config.toml
activation = "swiglu"
router_noise = 0.05
head_dim = 128
lr = 0.000722
Below are experts of layer 5 (counted from 0) of a mixture-of-experts language model. Rows are named router (the router's row for the expert), gate (a neuron's input weights, with its number), up (a neuron's input weights, with its number) and show model dimensions 144-191. Each number is 500 + 40 x the weight over its row's rms, rounded and kept within 0 to 999. Numbers have three digits each.
After each expert's rows: a language model's description of what the expert responds to. This comes from a sample of Wikipedia text that the model never trained on.

# expert 61
router:479548530493509502543470478488526564466528456521458446511522525462543455520511586536497486502521525517492557499544521471513556499511481516551520
gate4:467531570456468488530487478516545536493496493505408486522472477524483496473512479547504534478469541566505484519524540508534466519420504469565502
up4:470468532463455482515471527526541466428458516471465456505535469485466578481524423441510506530517520560530513530406571499504516585524449443504540
gate5:527486516485495507423507510487528442473488539485440531473438478522533556523488508500509499540492467476523472571455442558480501514506423538563523
up5:438490488519508522534417536509507561533491456488535496514570503507538416483540540517450494491495508526483500460552535515495517513502544455470499
gate6:492511495510430473499564462504505416453573479474501518456534454553477517549492461543490548464516541450583527455536518505505498445523485529501562
up6:497483541467561528472527514454478526553398510558453530452418493471495549505472471541491536515507522544479494492463485482483448482550499477503496
gate7:551497525456519512526533470482519473511506532483440453533460542508506585519478480468514483514584514432535539533404434543537509479539405540516568
up7:495487481506514434543484477551599543484517474498494526463509613449505450559517524463511498470521508463543544551470524525516417475542482524471578
gate8:448492510534472488552513485459507485547457567498480494558517503526509502467481528440513636501522505459575554538499503468499561508484468548409507
up8:493461434506553463530418498524516470493575502498522446529547500422506420473570509436523526484406478541484457493503514486500525520481494466486461
gate9:525505544461508516470531530493443581507534511492554445494547501486523468457511437493502487474461489521531521457479504523491522480503480538461515
up9:528452512490479505501514503461475507495486495527512441552549501446485484454558466494526529500433486535524556454479493526513450512506495526499584
gate10:461518489504524500470488515500503436466487490512494557514498565551533569503533517540527497485599505516471493513444508512564497482438491437489556
up10:575508540511536497531531480524529470525521440460480445532574505492526468544489511454480533529550569386539511474493534444455583476600461505501549
gate11:514451433479499458435453544477503458550470466501514481535492495468519484585485449415493586502434518447485500488437520540479507511581475464440636
up11:474477471505500491498472510457482446546469531506460517457459532526533448547539430448500530521475529443535512518475446500481505439630511498454598
gate12:459400373510491493539447489499479509499521550530457495542539570490504514543543440508520485485533516518445464494488450516502502541548459520484480
up12:479498509586533464515486466419551465573512478517456506434550500480552471539551491494556491504493529469497522464509439524476503489453539443464471
gate13:481449492481514511461578527520529541485498519478536547523456521453471567488534545478512466492574590507490465528485517490552477466506583529503449
up13:426440479518477498494529537514510481507500539441459483493531522544502535464530492480430486477567585474457464495522537491555464547476494486474492
Line breaks ending list items and table rows, e.g. after entries like American baseball player or a closing table pipe.

# expert 43
router:444588524531563458542455422432556525480571460482496501457553495447523463535471550517512493476521545512453508544569528451536541444530453508539523
gate0:531456525571541568510527500492484520481466509501497557494460499492461510515457481503482447467545524498558486518581484489497473464558556565485510
up0:482479512553517545473507466580466534469469543494481465511557514464521495507495499497531511496564490497432503577557481432545459474555556519526495
gate1:501573457525521591522505434511562464484488505488469500552486473527506494512506546469494527534523539529425480481462534479555495556527570506534528
up1:530497457495449574434509492495451530436487508445469440495483503496472500487510527493487556516487495529418479534446524502567518484526531529555480
gate2:513445507508519534481509517455484443477512479452472571531462473517497513536482528491438453588561542500550487421483536452512494531559446449511480
up2:552438525492489448559500498525484521509422501572526513520500519508488528505480508468484570493531510566477522460532525520489517534476510606546465
gate3:465559479473482431493558484441463494536503564549480425482557465530512500481506558457541513477443548456502539549549460432470546555474477511519462
up3:477560542403477415537528517556473490540514564500466537535512429544473562407452470441468525509521550499504499496578499456526474554418506502497489
gate4:535488502477540515581495559459539480555537452517552489596496525517512482542493499518549480497540493490551555453504547510505482526418443445473521
up4:515535460461469503542489560497556464499518466521511516530509552552463473534477499580491507472523488530542494468495509522504449519441425502502478
gate5:491550532526573456560461481479481461507559490469409551497460486510501545503565479476428531480543508430517523497503485500467538512488395473531508
up5:513455568462456509445471490546492526484498528528569520501573498431552502496520514534574425560491509472572558412544469437490459489513537458471542
gate6:509498486546528540502531504549459463492516444492551488494503569419479464535534554550497511445486485495473555578457526520533535504614578494547504
up6:552433465571524521474542509543481501474491536463473495428381540465469518547457533528462552469477531546411515516487555488516558464569470521542450
gate7:545438465526482440505499483461433474512535469486511450408561553503544548522403488463487535507532510553475511533549568443521459507579490484490509
up7:527472487539491493556505508545533433496509445499479521497489582518567543512453500490443480478470487487477478508561481521514487528623491458503445
gate8:529474540520426571493559443477549544506568523487419531539515428485578415484441554521440594460487437481447562446499494516513483535486560500507372
up8:502511528437506419470491506551393561467500510540532492529539521526402568478438467536484381474444524439579480502552466446419540533411483457523524
gate9:529481510523491520499438451509550546584483467489500498556507507467550531561508511472510503543450474551489506552449508510549534505460494508511538
up9:443452578436546492496486493449481514503492542565549530512589463510476415505465506526565473491441469502536548471464466533472541519516499460472561
Prepositions linking a following noun phrase, mostly with, plus by, for, against, despite, alongside, and notwithstanding, often in sports text.

# expert 28
router:467550554514507444574466474434529547530577486494501444484545482443562464531426563506543497454502559463552553517522524430495531518459461488480511
gate0:462480617479547489514519477527523536462482514482454441536499466506534514539464537492441455450518449549415554419500503419527501515481490454550546
up0:469507576480465478468484511492551520501480541474507478499476491513474494475525488455428487470523390479496527417476457447560476477489467535478493
gate1:444534560485461517488491530456509494534568463502461427464603534470512484513477535437514493452483459404556533445480473430529405518414537541482497
up1:445485550494539494512490477432518491524567486412497478447559483500473537501535530442499485488507455466547482434490543474536413558429480548504518
gate2:503562586547439548540455477526509567515503580535448421440461439450529423487511474562533507508503540513403524536518515481494538458530534484410552
up2:482498426494572438482589480481518566515506547548468510406521515477505510590435541501470469518490527617499565528533427488552478511530494519498441
gate3:534473556525540487517470537484503487447498444482522564450497559503504459483491527475522437473444494476516506457514468489536477451606479541477460
up3:510491518563440399468522493475523498472521419511523414520509460455495410464533568421499510455464481504484494514562426464514520474474495513501471
gate4:561520514550549518459442489520603465481479493486512541454507543491608552475455526501477491505507491441491534530490510515512544421499456438472458
up4:580512504512523429476466498537564493492456457501506511455514528494487504451454496436501526549514493533420468583474491497490523478513477460476502
gate5:529536456592561447461523543491488406486447543528544481524472567434542506455514531560502472513457530509431442549520527534535525494554484532496472
up5:478481517468563505604560503499496522444437559512481506435498437512473529559495530508480473537563533446455454455480501419540578439495471577540537
gate6:484573610506457494485578415517551483523519474435542532461523470496470446488517460482523515480562471520476574533493531478540501566526522530553518
up6:545455443494587453455514550449502522493501482552495445535499502493541536539554499462550491571489550506496556494531490496492479470461531466460519
gate7:488492460548502480462447523510515545497439482467535555491469507527544515496539566483507460488542454492439467508567406510481494450457431454451488
up7:516492485560540508488454515513514479462516449462515555455462482417518488515549623507557508446565549537488450538464455550467506500481537444517480
gate8:447511517521520418415483488441458519510476468454546604455502456606497485535485612469512399502486526521467478475537433496506478468450473522498448
up8:556491448525453499491439535481525515437550489542497480454506515487513495554552541544605447547505511490551516542520552489498494534511477439489477
gate9:466520485515552562494519492524519512552473518386502502506538503571522522439498549542526509446554477501522520499513526535454520499434545557480536
up9:495417480605473536501524444544499402490479458508493402555472519526464501485507469581529457553452494445501540460513493520524569487529529559499509
Mostly the preposition for after verbs or in table cells, plus at, on, by, and dashes in lists.

# expert 12
router:473512483554471487544491468442530536430584434505489490457570513419578483521500575510548501505500552477524488484495526451459502484548467532491500
gate0:494443449476507515523514520500481490566483479594462475507437589539464438509494526501425478485564494533477538526505492528496468519549544483440475
up0:464504473544526509549503531453505530480564446543496499540509613529462467575536528590519514462602530476484471516506525553510459502514432441512483
gate1:459503467519493526519506473548532500520436432488486460483531463437475512484470440511509522527471487583454460512435488480544487566528517509483477
up1:534517554548494481480466509531468502547578614521501504546464586544553527496576582494483503490526494484544511473561509476503481504453520471484498
gate2:509573506489493576450544520552506458533437465488510515538465515478517520514461477478549504509552569462482577580494516526556523542534448496464549
up2:512560583509495436553468481444477486512544516539427518457492495522438460566487438506507500503477455553514511464541501408469542410504500445515453
gate3:450514482430445530561539481532480463470500572502547455557478482551601481462481433479536480493520515545491509505506511504440489496554448418471502
up3:530518530479481489572467488471467442519450527595493501513587470526505504474529487516511522547432540511514496506558476494452546534474463489551506
gate4:525513480455465478519477501524504498486512444442522488543488443478492487530518510521501521513474523493472480452512453553459479487554532552432524
up4:420562467451526466474517504490504480541507452552502488411537580459498511551501501475529426460538489534529479526531546482508479436495507459555459
gate5:435471512471493453550493477471479510503452613529476477514525480441484527501490503515540493545521546499495474450470447512464523588501425416514434
up5:535481480472563533459462528480531410525536491550507494493533632483522545529491483563491501486477529513389467555459527427506499440506542464499623
gate6:466474506520534514404513503468503593486479486562502517446437385545482492503456515508573543469595490480458472541497504391443459458487512454531487
up6:503455503453483456501477503505537442535499483424508510507501548486499481448504453457424449508436573441462479446490511555504498516483477454490600
gate7:406487483470499475430525459503506491466489510324512533501571541539532491451479508536487574470629531542427511489495441481519546455473569546560480
up7:573516548511562509508448588605544587456527470498543522461433440487499450534489470516554550520538549510476520492519476478491507511476446469442459
gate8:511471490515519505448497498571504596539525400482549456526483564483473539419483495526530469470463459469493551419443481539442473519486463535462560
up8:568478496552517514473510498507560538443459465437541490436460531443523525416491481537600417491500472418537480507444525465473469523532401538476517
gate9:590469475473472502504490525552387530545474494494602505543486528589521544547501535477514464498562519469572516487482545557491485479518474462490486
up9:532509498462542492544531486542527520557512420431495539420436425508470480538556559483425471441573503581534526456500472513491520524569495404417472
Words in wiki section headings and infobox labels, such as History, See also, Personal information, Career, Population.

# expert 41
router:408599570503526491527455439475527506474590448531440463474560532418564456524487522539507484449496545518564552522518536428486516525479507500541545
gate0:500489510497534467472580567519505456611473556491570457440477485502493619498535548511532495512524537497440452509520492551529566482474467490564504
up0:512513528497546453419495458468504525553531569450549540513530509523501441521464488541506444520456469463492517468481500462446463495480553466457495
gate1:497504448477511469516484470439468510489471531555604500519516548480506494497582479489512521567482567533535458556459481511434473456447489520462585
up1:513475440387528538454502489483454496569470533509497482509509565521497539507491524479507507503547528535484459458507469566439496350540420511433501
gate2:549544535518484429491501505478537571453487501468504511443459537484480468459484549462498422482514550499447473514599507486515510511553478461467587
up2:511472497513464529517489509489452567464575469513412506525489432508500500515404500465510513488400517545452494439479498568479510538443391469502542
gate3:528436472482559480516479456479548470437501473518576548509509436419505450481512550452581496469523469432434480480441471383438547480531478437443470
up3:515551447450533483481592502514533527547483509471464531508471453491429504457556452502491458466542493474438539503439467440528515518498557520479466
gate4:493541507544439466525477517482490473448474485459464523549548529539453474542530487470486512477496437443530459507518471425503529489521440461499494
up4:442553445495514557527513522448542480516504545506481476460543509509490465559571490458511488501500494533463488429537526476478435497492475427557478
gate5:529364493548466540572549467544623460499501477431468523533537514457550501565445540470515487544522506422519525524488517437475536535522482442519508
up5:500494502540417519530512473501486576464469561502433571536453465501481511499493506459438491527492502458492553475490529538481555550491420472464586
gate6:515471477483580529532480478416506592490505445523506518481459531440492530556509512512569525535455524527398476566399421450465421538516473483523563
up6:434548522526456464488550518501534486532531433427500443521496558464476561443476516503521530432531530450481464460528523538513512522524502499406530
gate7:464512479508505437534458452518554534539495512531494407508525564477648470496495537517504534550481462495478503454506492486476555543505501489481494
up7:520457482407473499504467550547551482559487480460497509549532566516493552459514524486512436528493462408531505485502366461509470492456544443462551
gate8:472466505501492515529530466449557447530489422450432485467561558553513537486440538436498555542527511445427476399516458434465496522425483431414544
up8:566475491470470568456560476479474559494445541513462568545493509542526534542482452471477532466487478539488508419434466491449523475460524507436532
gate9:461463465546537451440553540512529515536474491509491506469587505498521532521524512435551519451568509470484519483515585501531396515463463453457561
up9:593590540465509478482523477500508532532574521578506525518454438475518515486546477500422593479510460513551478473558521513471529493474564587495486
First tokens of cells in sports and results tables, such as years, names and Red X, plus emoji bytes and chemical or gene codes.

# expert 46
router:506532531531527482500451440434532498467528466506488454492538489422535485560482515527534459472502537468538552494562468398468510464518449466474469
gate0:437528539442484446533510459500488430543508468477477503524470479531496494529489578494541501557540526544481522570472468522561450530506498456452518
up0:463499536497460533425515487517505476463488483485490435480517444481457503509461520467503501539501545571479506550522485501469483559486568472561553
gate1:492453540508546527508528509526511476520509509511486457491506504519516473526499503516519508498540481454484477524506541514542476542525488452534527
up1:503449568455523517424446463494584490524496544536478526494541495487452471524477541495515447530487530403530545430539469436522501447507454493529473
gate2:443489553572523516484512509496501458509515538453551452498522445513523504558429554488492485425574540520521534516526506555437509503463497450475577
up2:473500475474609480524514587553507442517565518493593425551508470513509566542479488503480519421570467471488462476506470500458520531539537505454512
gate3:439512458437442491465545476458484512590519486498461506464451591469455544524608506460497555538563483589527520493518498449499497528476539472441453
up3:518502565468544483489466453510528520613556515502465459531501456473503471513463470486555446482405546492453474540519483458481501485499536546490510
gate4:488528496475448475538577422492523493480525575461516498541451436573448528481555510505487482524549571496407494599465517508498467536521487466494592
up4:516481323496492529487472447455542524459489513493588427502473463549520489514484578506494489519568436541452529514479520480473569494540481430584385
gate5:473470415487498489535423532417512456477492440489504473456514501524454455538483459482530489593534380579548485510493467496522523515577449510530518
up5:537432446532502549479537517500479498492492500542497471434513467507506488496519562558497487513467477457467507579465561600508534462503506519471499
gate6:472430521449451513484482507451541441534552414459509488597477496464461543497504515447484469545479479461453592510444537538469497511533454493506597
up6:476485507514444522473536512487531488498478469495533494535520496532512503503510472475497533494486552507472512454504488582455550415513450515452506
gate7:467440449480472522444426493513494464472415453494512510580446499477459490511545473555450459501469475524467464505484511477482511477530461497529490
up7:450455472505528461485513486526468475469517426455459461556462554468508472493497505522509455436399462473524477461564487484481509525493507458573504
gate8:487523458561437479507445521542452484484479505457503624522507555446529563523491491493447523491498445500424513555527444536521505467437539473530455
up8:436559536496527458484483503513479488507507516500447512470497493473485518566579529551516505483536499588412471554521517536462449535535503482531426
gate9:487508536419518495516518554493524542462456503505479531431474536513514525557535546403466465524523496513532540498474519467494490531512452455546539
up9:467538423473525505585517513494480543489504510477563507479492459453525480512562482514491555515502521521552502408463475462461527489464515426483491
Function words linking critics to outlets in reviews, like Eric Goldman of IGN, Wendy Ide gave, plus commas and and in name lists.

# expert 55
router:497528525505508494526473431454526534491538448519464439489517491475536477548504528488496491407569535450486532486533474484451602497483502479453518
gate4:506462451512503515476479507449583503479543502466521482494502553515486523483497498458505513429527469413484490533496541557497518502518511539433474
up4:495506431430555475568524465529505486471544463550534447462487539463448568452502505495509456498513450421498548478483488516521555422593524480461469
gate5:550410533523568528476563488489468465612473526503621456549505518470531528469489495490500514417515507525499455509609514458580445430546550549525498
up5:508520487447516528531489496456503470513495468463517463507505572496515522497473481468522408519521473541485538560418538498544593566510554471536543
gate6:467491485541554466500560486435564426566488475558539514472532475531467479522502467489508384468553498520480541517582554509466453480548524482513490
up6:442458527550478513446571480480540536503491480438406486480555523468532553539426497488539503490476476505512515483405565528575493530475463561457554
gate7:553537490514503488441492483488509455550523492551532506504480530539555469566516521517496469459494521464461521480519431492489481535540573456390521
up7:465518490441442503525497529558568509469488538470526523518555452491477519500521523536538503506537523474480540502408517475547528542511542480524438
gate8:539531500458465560485448491484448554493518517543464501502472532480477556389475492481455437426481476407450503483499570463486586502426462556499518
up8:518517555453477467532489371485461513474543511505515523448517533499480541517442512491525530477405515490472471606453533495500507484490547516512454
gate9:472455501532558542537449529457451517432461408525507471461522469545438457551490494549519483562565516469521466474568531507474572451517479506536560
up9:441526429557354494505590508503514468516457505416413560443510539473495558500591448508539539459420486503459491496489500504550415490426563482484553
gate10:520498507524489511539489548518512543478492545522505460490566518550544533494543497480505447497539525477512498510523415541477522491573564449513414
up10:498587464458533470426437440511454483511554541447478532489473555452514497419508530542480526505439559480468503496514591538526496476457474537502440
gate11:477470567409532521503471416538531502473536495492525498508497506450497467506498491525467507456530547513448530516485468509500441491503513501535527
up11:525511507460458519570446463526418560485556460459508470459510405489510472472526502395464555469505416525489467464463444431408520535564449503467490
gate12:506522473534541516501470516428509477514460469496572452508485565541488469489558405512464468427533444419498455552451561515505525560525540467494512
up12:458536437426484524488432482490523528475462465521591488520521555529454465563496454509497533446423496521482467528450486482499473497498543451514490
gate13:538511426596561409514540515497605491491455448588486562475446555449486483429518543477537531526466550463531489437524514460512518465474471453547521
up13:526475475530569515501565474507576489499459477503507512417453558422464464432507463544574458437463533449449521438503486514536534462502453449507494
Unit abbreviations and short word pieces after spaces or punctuation, such as cm, ft, mm, ed., ty in tyre.

# expert 37
router:476533522478531425540488433425527492475559476514492464451591525479542448562492531517554467458569548510530527481561512412445526503481486508530496
gate0:459514546530506523584420477536583466434487442481514490550531493522505414561486514487533416481508486485524459511397568499522485505493515470482615
up0:521506509390481534500572505491466545552564519534440547572434568469502497466497459478527542487403521548464534504520486476537482512535513482466459
gate1:436494539621499481450502511422467500528549549469516476513541478493520487478506542465553478474511567476468481507433459491514503531514569543497518
up1:511568517446462471547523481561532527520467437516444548450459506488497452512453485543409515554471485502500483472562530547452498451446475495515503
gate2:517477457482510425466566537522473384545462509480517561479506624506458468561502497561484595427517536485473532519494445574470498438455529474485611
up2:514431474523494510503542493524476424499467469542530566550533549498503486582500463563466528444531555552544497425574541528466419476462525475492538
gate3:454487490476502473549492548464511482506526537520533532538494508435485471494570519514539453543542533494555462405465473598480457498546445416517582
up3:538507494540501517489514501538502515493499529469561391573494513457555448517505519436520505508456468424476509504503570575519542453463530552546483
gate4:453503556461458390473521390463475482530491509500501431486451471515526564475515575546511456479463446468448550477468528451432475514514457507492474
up4:472477489494486438462490385453433485466543521456537458468435411517546543528550509595487437451475498473455490412495568491459454476565487483506468
gate5:528530448540519460467545496509482530478577512462487439450438529538512434522490560578481538504555501543489526451556553545533477495522516489487516
up5:450503497489452558471452502520526451494452475524502542522521513451576520484511500458465469465496482483440464562477386446496505527442434477501476
gate6:549437511576539523447484509467486511457509515555499459547532503510476399454444486420491468535516517539440464433533493466469479518439505478537479
up6:424595466467466458523442468567470489465472506442512521525468462528520503446454511519527520515462529497551443461471433507529490522478491519456432
gate7:536474404464514461484492507500496437517510524473473465565418538536568530425521435501546527523457466528445445487515472468543503524602507436515519
up7:489463478508540502541523504471427505552535532571507430543450543514558521538519509491580544488480494528491469527557522507485506489509491449561511
gate8:543481516514527494478493481543510556495552515473532431436574450521506555545536529475473466478483463475485493511530547586505518526500513558447467
up8:430504475495463527513498498491478414461458438531462521415530474480496543495491494552526466531520567544482456476438533444500497511529516457527485
gate9:481527507521468401567509490428536524569576468520510447567470497495552540478451553481508537457495537518493489505556532530524550449431514533472556
up9:482473537505443497518442434543495448552418492491486521514503613471514423519537483472474432549520482524490544505506446473497531436519510502507403
Colons, commas, quotes and words like titled, called, Best that introduce a following title, name, subtitle or clause.

# expert 8
router:472483497480498474547500462467551555473547403516445455492538514471505456533465508523537500502486524517472535492521511481458541471474464466512522
gate4:487499502525498465482542485547486476401510461456529550522524497494529430504410488562500566453484481536457545510500447509529437461572478518483498
up4:554572505499517509459387493519562440548537548454493504522546407449490515495548493449493523472493542438470517541489485499526534545486503444471500
gate5:520432565481545493431501499540507463556489493509552514513530483550480534532481480469458496494557567505481495468477493486553494505447497460573532
up5:507552458527507536555473505475531511490570515522443543493559437466523449517483560484522471493432489543434490585548522482498432507462537541542480
gate6:467558476532524550566484440495595516448520461509527483474475497486506449495393500473477465438507494485522503468537472451503459415479534505494517
up6:536483550526465462447472482476429426537523527530476519504566529471531496512563498416500491469491534445542542564513514507526520482504484452453499
gate7:534468471448486557462587464474494486511535558481562466494481515554456539513483462566519554518574504458508587444592516505495482397514461507514519
up7:494529542492563491503457519573564524449450449513491540498510504458543514419492503450495501468537496541434417553412512505515506594503506455457466
gate8:481486589463493503474495473487434506483509494506540516544497465505441481509447481545571557500435488500522461414486510497450539508477457527462495
up8:465476391492476491512489498463483512543517504528465472464460508504543408489560470540496493466442466554534579474523470523533454589505522473477490
gate9:539495449472504523495490533477494454442489464539459425476457514515562510451518510564474423509440503526495514453458446512515557478518543498507483
up9:554467551498457458477514491477439515558510545497572537556515539502473465516483480486570488492569515512473513529506527517535551492487480480506496
gate10:488548515447465502510541484531564437555480493506521511537429517544559467539479480522496494479502484471477486620530494509453494491386493532504467
up10:505438504454493543449502461520481539550508513470443433455517479519503484493504500518457497522451489528443505546501424468505493465390397541565491
gate11:473493484488507507477562490507588444489479528472513529553502562493492429508463490519500459504521488522540521500456507515482486433542488457568498
up11:516533535494484475558456505469421522499565498540506453480490512448494530557499534458495560476483491492497525505488437507524495493417490531463483
gate12:469484513493488508550461452517570520503525461513452521601486517479585564454477483460507539483436528482541493467445489473458534490466494545476587
up12:420504445455508515557500520580501540532525548568506478552404565481533518484500438494568557474474440562449458472538489542482503514504531463547502
gate13:515556461442463565521476477508540515473519451511461537509485459445459469454506511496469484482462457523479438554477505479502465580533561524474449
up13:455497493507453555531559499479480487567397463515484478485484476560435491500477491460492425512495500472540453512521449564468513466454480459472428
Line breaks ending a paragraph, list item or table row, usually after a final period, often before headings like ==See also==.

# expert 63
router:486505541541536460537440446440547498513496442549485494434544495449551454489461504518544513483518566479548556491558463440456553503456499466494447
gate0:526457551535582523512488485447513422549442539447474444389485496563524484477444459507514524543506548395441563503479500478483522432520505570535509
up0:508481503511554491468493480515437535491464508422609547436504502519555512481485452535483494466486526433536452515513443503565492493538507506557485
gate1:486467495487507581507563527500612511469465488459515530554508562514539536533550486566506535514543508510590538500413470503496464433455463434484535
up1:508449515495565515560438515569622503478496487525433548435359506469500499443508490553446417483573519537435520473583536549413529434514533584526503
gate2:516452470536561518462479489510473473536499508491464506447441446556555437421487549491446400507530560475451484492439473485450456535475496411500495
up2:467525456470543504408498498496461506529480467525545457508525461551504504483487493534529402502552486529511539435523588504564414435441479471561445
gate3:548489522480441544475489586490473489475506600513500507442471454499550539541525515480498505529497476527427551573392474503476485534531496532545446
up3:519462509556462471541506547547578483483467476568504522438506549510469422462428516523527524536492497560523568481507442479534474483598505519534483
gate4:573533468511474490437536497502536539419495476498583530435436602511492546476513516555588514527446509545481530450443508461552494534496529511542518
up4:548513464505457472544462555493486506434422496460589490467488582549569474509516516536489439513503490532497559435460510497462554526525535513522513
gate5:618518475519561515476499477507475520485504500446431517401471550561464490471418494543541462471533528498525537498481541531438492498465475483501535
up5:538511559480525479632528475532509566501476523532510461552510521516494500532483506474513534501544492581478471587560532491505475523541508460445448
gate6:547505445517579468444508479540516514497537416478450469464428493529511344478569467575449494416514511493479572535497396469463551476581515442539447
up6:528566555471499521442476494517530551553508502459488439537502515468526525525427566465496569520512458529488509495529547516505487488423492489489554
gate7:508507432493570573471522523501567509496460480452474501478414518513551508563514469431452527522579527514541442385488507452546536533572555451585503
up7:517555548515463491487514451543464504444445446440518528420477518517418509491510512502519498481433530541459538551537479491532530542482471527446529
gate8:495443579519492562487499510492527486456479449535479517469425561496491451485516524593528574503449502482557528529414559433462459510534482535444475
up8:456539501488564473534469534454548476548535533531515529517555509513493510571491482426522566441482494485471431460508502489534448460429480484491559
gate9:506515481532505499509465424516542538508504507485586516540514496452495461519509486576542470535555476457511477515521517494605472470561512504526531
up9:487555570488471487460557518502511512551512515409456548466436481480523530469471509586544479468492517545465407516490524528454425468497461534492500
The and national or state adjectives before government, military or institution names, such as the German government, Royal Canadian Air Force, the Russian army.

# expert 35
router:492551503493490512550511474463507493426563502519483462487535580407549418547445511473487498425484508492536551474554460491487571489472503476476560
gate0:553459492530504566521489565493461507474472496425524541496555479553481456531557496525472445458502487397504490450379523510435559484543451393538532
up0:479482511539574428506540519510515462455544429500484489551567505466495535570487491528540433483552520523543521477452552483574485472476491586495470
gate1:472493500526505521444506519537484428471466537541450446487498458524448401500541505506518492445486464510489468444452508544553524517523466462481498
up1:508495498489459432493476525459457519438444415423506539475424581503506526491502483554475486509483516584480545590482518544444479522463563500516508
gate2:441575563497407398440467493538476460382543447456488532517535544523513445499549488491510480459488460536562507569569429508490476517465463477514474
up2:497507461498537559468471436463498459586507549495520525452551470442545526529523476430427518448470587435555531448487468478496582446469567526490575
gate3:507400554487517541442560489491486497471544515524522538544477558457510535479427532501606492483539513531505588442491475469524527503519543509487513
up3:486468536497526523562498527544644523494435526500475455498438469538473523536460425460462562512479446504466529475573556502493610539490509521478501
gate4:471513486524455579508433462501446503509485564461506552569500509447521499480527477527492478529497468468492567605483489545537530506531531501473442
up4:554473428517514456483478505529515468429448533583432521496569483539436496498447538523540554519454467501461461490456502501552457542507517563482534
gate5:496481509468489465560512452494493491509447490495540490498506536465528580460486518446499408393476489473528512472472413452498458447567495517480547
up5:535525499539540580514539489562506514528517477482533508508450480501462582509550457475530477432433473503529453443503475516481477476563526443517519
gate6:458535541440491523503446473489528440466465490537498518483428502517503529544499502438567386555526475538542483483529465525457476454491492546505452
up6:489520542484560511528459479523484473519520445437491535496462455488482507461487485510487491540502554519522470515503495512508518437506517537498515
gate7:456538535593482533525572493489493504408491513522522486490453573565486473483489500548526487497629587495533532441540591471534500506570453435497485
up7:466489506578468554484533520534527493440560494502551473558522477533461537452500543516577447512551571483538426500529495553513560476533414476506463
gate8:468491477467471586471508449480468462481490509420514437488545489486490587510583506446558470457482600483579500454464525490496429487445563476519582
up8:524519534512531434602522486485485524506512473580492579489456471509522445504469510532464542499518419517499507502544459510480545576492475514442412
gate9:527488483547488445509462542480537505541421538569448485500494489497473510470494572468499529510503522496443504530536507471495464540531551506534454
up9:563502488415453503542514500553485526530458480500521460510473464573492457493413532474489451493479491446511496494543546502496501533481503470595434
Line breaks after headings or taxonomy lines, and mid-word pieces like ther, mm, m in hunter-gatherers, phytotherapeutics, Cymru.

# expert 57
router:530511515551554476501457464382503492433545465528484452455561506488566452499453540510549481441507565502520506532545536425440590547477480511486457
gate0:500511423529455516509513468521471497465536527489525485561494505509484539503537538501429469467399538474474501487519480569563526528538439497484470
up0:567503540528440469488474498485508497474528488496515519529449530512497569509482461534523468517544504464567522619439485502556456489500464473614444
gate1:479469490514505535389479481504473467463506499499564474457513494458479534494475517514560413503417466533534487471461470549570456433494468445462459
up1:474528570486453478512560531517454475453464526481508493492492491522503441530450499571443480504527517512435516460507517495465517556504528557577478
gate2:470464462507543495567505502489470480446522529490514509512522463518498566494493527455469526470511515453557498566523515503553489536472476423523496
up2:530466505512469524550606554492499510520424470525451462500523541549559478545503495501503511507511461419563566484523486518421513532455597543579516
gate3:510500475494480482513465441494503488554522504486451546452498551474467519551512520523454536469491570523503545429464484471586527459530569424526435
up3:556516455498526476552495533559454480446487517452540447488478483522470498457546489522397469527490565426541489590460473477588542523483497498472541
gate4:452550493551568500490509521476470498483485521432499558525457494485490517537497490519473559499595552482558478471548513432434539513437498483505496
up4:518552518507453464477530514570475499547562435524507479521499494442517455554563517506508427500426479513467501471523462586457430394550496528506484
gate5:458486496513392508514520529509535522519496454446417514560480567600485567470480509458477502506502483400534539476511429498480491520514491551616485
up5:510510456492580498534481465442527497466446452429579514555466531424520505434555500435516478519396487498458433542548537504517541498499449513523514
gate6:478546486492461515510517460488507533499530537548545455583559457508560540469491570554506538431468575541420512500467483495543469520488505483475475
up6:511556553589585488549445531495518460554500560541507492485470540479521510483519499506483516485481454494509507511562489437527523501568504519467488
gate7:473514499563465495557494487577547537497474518581534502424519470469492499496513513543465492571453518488542501463450564501602505504497523526489503
up7:444487467534480461545542516416478483478451460553439512524457545486510530503468507463538478441537489489546510583543513519500527516532495430515497
gate8:493448481498506484531512465510476479499526471462496499467577515459512540525489525475593553523534542477518521432464483494471463484482505413385565
up8:463430523519567456510564480498506457566513512468494538462454488511501532525553485488542498586558532541512482414456524549488487499488488521458469
gate9:538513440521518553490481500535493435508486501548608445434519509447532458519464471500490513434474521510524532500434548555596458532574539518443445
up9:516490407492553507465485503554562453501543508585509451445544479439565508532546521489496508427539487531477486529495468573524534475540584493510451
Nationality adjectives, occupations and and in short biographical descriptions and lists, such as American basketball player, English pop band, footballer.